{"n_layer": 12, "d_shared_expert": 128, "activation": "gelu", "router_score": "sigmoid", "router_logit_norm": 1.0, "vocab_size": 8192, "beta1": 0.93, "train_tokens": 409200000, "steps": 6244}
Below are experts of layer 2 (counted from 0) of a mixture-of-experts language model. Rows are named down (a neuron's output weights, with its number) and show model dimensions 0-127. Each number is 500 + 40 x the weight over its row's rms, rounded and kept within 0 to 999. Numbers have three digits each.
Before each expert's rows: a language model's description of what the expert responds to. This comes from a sample of Wikipedia text that the model never trained on.

# expert 24
Description: Word-initial capital letters. Single-letter word starts like L, D, R, l, Ch, opening names or words, such as Puerto R-ico, l-intels, Pepe L-ópez; also decimal pieces in coordinates.
down0:495520510455454470525451561460518514554491514536436453545536420477507445511492515498557564471545533453519488500414508461536527481619545535548520530447468524513546490481453503448533486514490468462504521516515572477541443519438480513526393514516502536551511532502493524544491569546469517522550576431452488508481532524504574479507552554465484535505381508543544512449458514455473525516496
down1:477538439449598551496436520452494545460535510457437543460468431449490458522473503480507485498516540504519437520519488477500532432474463471508470520440514573516565487505532513469434571465501534440527494493488531485436480538521462483521511452523537435469540465463573514452462475510509506541514484517527432454487541483545595494527482493446478587474455554470446624498555548489470520511472
down2:486605462460518520524496461459539587482539477550489526442502502493583531536491428467492414528579461496464492474519485488499509512509540486513416477533487556475509468472540461535459532428511456593497530440609476435475507477486547513492499416471499527519485449409514522509437520507539481539526459527480528535507424541476478502511491449500445542523498494451524455510497473567517562468547
down3:515542518459477546536569506554536522535555582535520449576529544479552477514486485503492555496556530492528588482438511501481469504489502488565560496521574511455481558475544504493494478511463430540537471410520543512529551498501533482500519483459544507484487500520554528455527611479579547469573516439528472512500520433453509478547493534506525483544509537559442574534443506473521571569536
down4:506585488478576484494469453451484536499506487473533492484458563523552490493450553521465483544501502538553465500485484479559605499523518526421475496526475536506530419541549446481520519526506483485494533536566505499453433482501524525509564494526433449471475573558452441541573469471475496503480457528539554534485452527501466537437565411521445483584552492472544520503483536395512465473507
down5:517433428502516514464468491460444469514604506499506487493476478526520519499513508491542505516464491488536459488551503493477488510488439518545498555546448454548524491474501499471475516583511508504554515528496462520570440528482396547516382542475499593450444547519459452601533574444462523491546500476509536408554479551513507545486541520538502478460423531483476546487514547539463482480447
down6:467475457496541470525440480475462513493521496601440488508485538449514510503445542505429476465515526509492518447527483500531521493459544516456498579530477469471551480517578448505465511459444422459546518487441502449473549555523535499508461543520453507489505459419449460422545508565515547523554486543545449446449462534498508510586437503482500532405606454457535467490483486519519537548513

# expert 60
Description: Initial consonant clusters. Word-opening consonant pieces like St, f, w, st, sp, pl, ch that start a word continued by the next token, such as St-ate, pl-inth.
down0:493422496440508455470494481510455475513542417569574472476414524475574446516497522578551504476446480492471445445455531451446521500534499532523524476489544520527492499542495542471522502526476438579448513456512594480550489516502425431435471544508516572565538473510544575489425557546519512545545490515569527510445483475531488464494549574481450497493507519532470479521507474532495523492530
down1:501460475503535467495470467487507579484499477456552543473526508448478496504518652464544519566463501418492408528583457504559516489500491478554490536575512521448558501474576524444467547498456516549481422470511502537553497444528509496457550554472512485442503507506541490520543505569496470524477544468559526498449538505474493508533501495543485507552563501550564479490513482503400498484573
down2:526459571444556534493461519489438493514498492534522480498553539513536490446519483494545511484582511547489505534467511475479400470538556542617466519472488435538496489489477528525515503497528448532538531491516573540461442523509458533507489491549500479498455407510448449435479547438456446559474489516519515543507461462503526462455500527510557540476442465420611546460456534483527542469432
down3:481493487478508451506518450499521477579512468401454588465438492501550481444481511507511518549497491446482445556526498516507490506587554446541484486518440554436501530501468530502462497506501470470475490454482502493507491483453487595498474487459561498472506428454468470532576377546434516541487526565517490464519516477529515535465504547463488565512499412464492569494405440496524485495568
down4:504535458498470433559456533522498480502513547446514566486517564584519473541507545528442526504511495508550506542488544466495468453480491507466570498423538460504537562514421504490482526516461510462542508475542471536502500428514527474490549478571458467432529529530473527447467484464514536491474494515533530454621480513418492482487519560549470415584529503484512442465457384504475509555543
down5:520552492556517520494551465416427488514542531551454462471540489523534511505404537462431434517506522491437465495520542488459555468527468449507505467546429528567566477585514553469498544526511475464478499439561537452577433459522472422511569503501560448521501511519508538464463506446498489493561519513485494511494541509468493523479481494534490505495541587555525567561547453459544556481520
down6:505574500561555509490482482453427456533471621543482449463440510505529515551467506492543492525513493549469489479451531489536510553457440495507482480537438471565462501481424529535524476475502440550530561457523528548453449453552505560491507473487542508419563494481539562477544463557489504455435471462510461456525508520480574497580499516523448457484564522494448430485500473543430519478469

# expert 61
Description: Mid-word syllable pieces. Short consonant-final word pieces inside names and words, such as ow, ock, ick, ew, view in Overview, Ricky, bottleneck.
down0:524577562419510437456486525476450513530528493542467554506476463532480483438481431456451524484523445523549460584526520495525479564547566514520469510454524539626454566476468476481508524594492470526450483499519521456576551540457503525468492505538473498539507569468550532438499460461532541478528537475417444547489515518498515456532492495500541443541482568479481519481485513507490566557480
down1:507466485483459488523530458554594499450556485546528507506488477564486526498533500562512534517512476453555496410470527514459550564444427429557475472488522510510500510462530509555488505469464483429478504505505519506477464525593522533530561426485489502448594545556491562443499512519529557566551476499465542505447546481437486509560539475436425514409519537497464447500517503468505493433506
down2:493559522528431436461548482489505451481505515511498498485495580533547453470502514515561452453547508463547470520469548482497479519494520481428515466473467430583501483594441601540492451514506425493564516535522498528441549501411473430479535571520514540471538518502512523487543499474562500462415492497509441436471476498548520521506468520481515539467451478540485403563528505484465427500494
down3:459481606488544567499570518512509495529483510551535470435568488433554524534554524461507505545449477487517477449565501452445510545531562483561505447571506502536452468549483495464428521497515540473503500498524560491520413541469524452530521561494515429514521542526510471601475535530589455476511473476565485546473451533496510511503529448561483470489516523519520528476518466489581454575534
down4:535518537562509470464580483497509495411486454529506436616446525533479452498503517491586538481514455509587485512419493530440540444530567563565530485498480539497508500514507492547509430486456513425524512483493476542464562520525447461505514467541483576489458493468511522469508439441517523508432454573477470468468455439558437484546519498490503480474517519569453524490491502450537445534528
down5:531531483425544545488509528455454487402487538511446481563547577494577519512527509528470489528551535500448455493491571456485523514499542546453550493474534553547485511441464493554536468515461522500545514485520504518533504516465571512550425513459556564507409479401536472503460547531469518502514504437512532433425378546527500554465462501525463524509539542482475487504549497498450493515491
down6:472439504528496543519538486505444417543465543454447459488493497493431443557513469472502541458466478441528517525539521487538483490480520513450447543539405590492481481525544459521528502493492473473500488552524448500527489459419481476419467535532523478413514503494433520519498450523523519409601521534471559539583501479483523527436485570432561557538559532511514512541508543517494528529516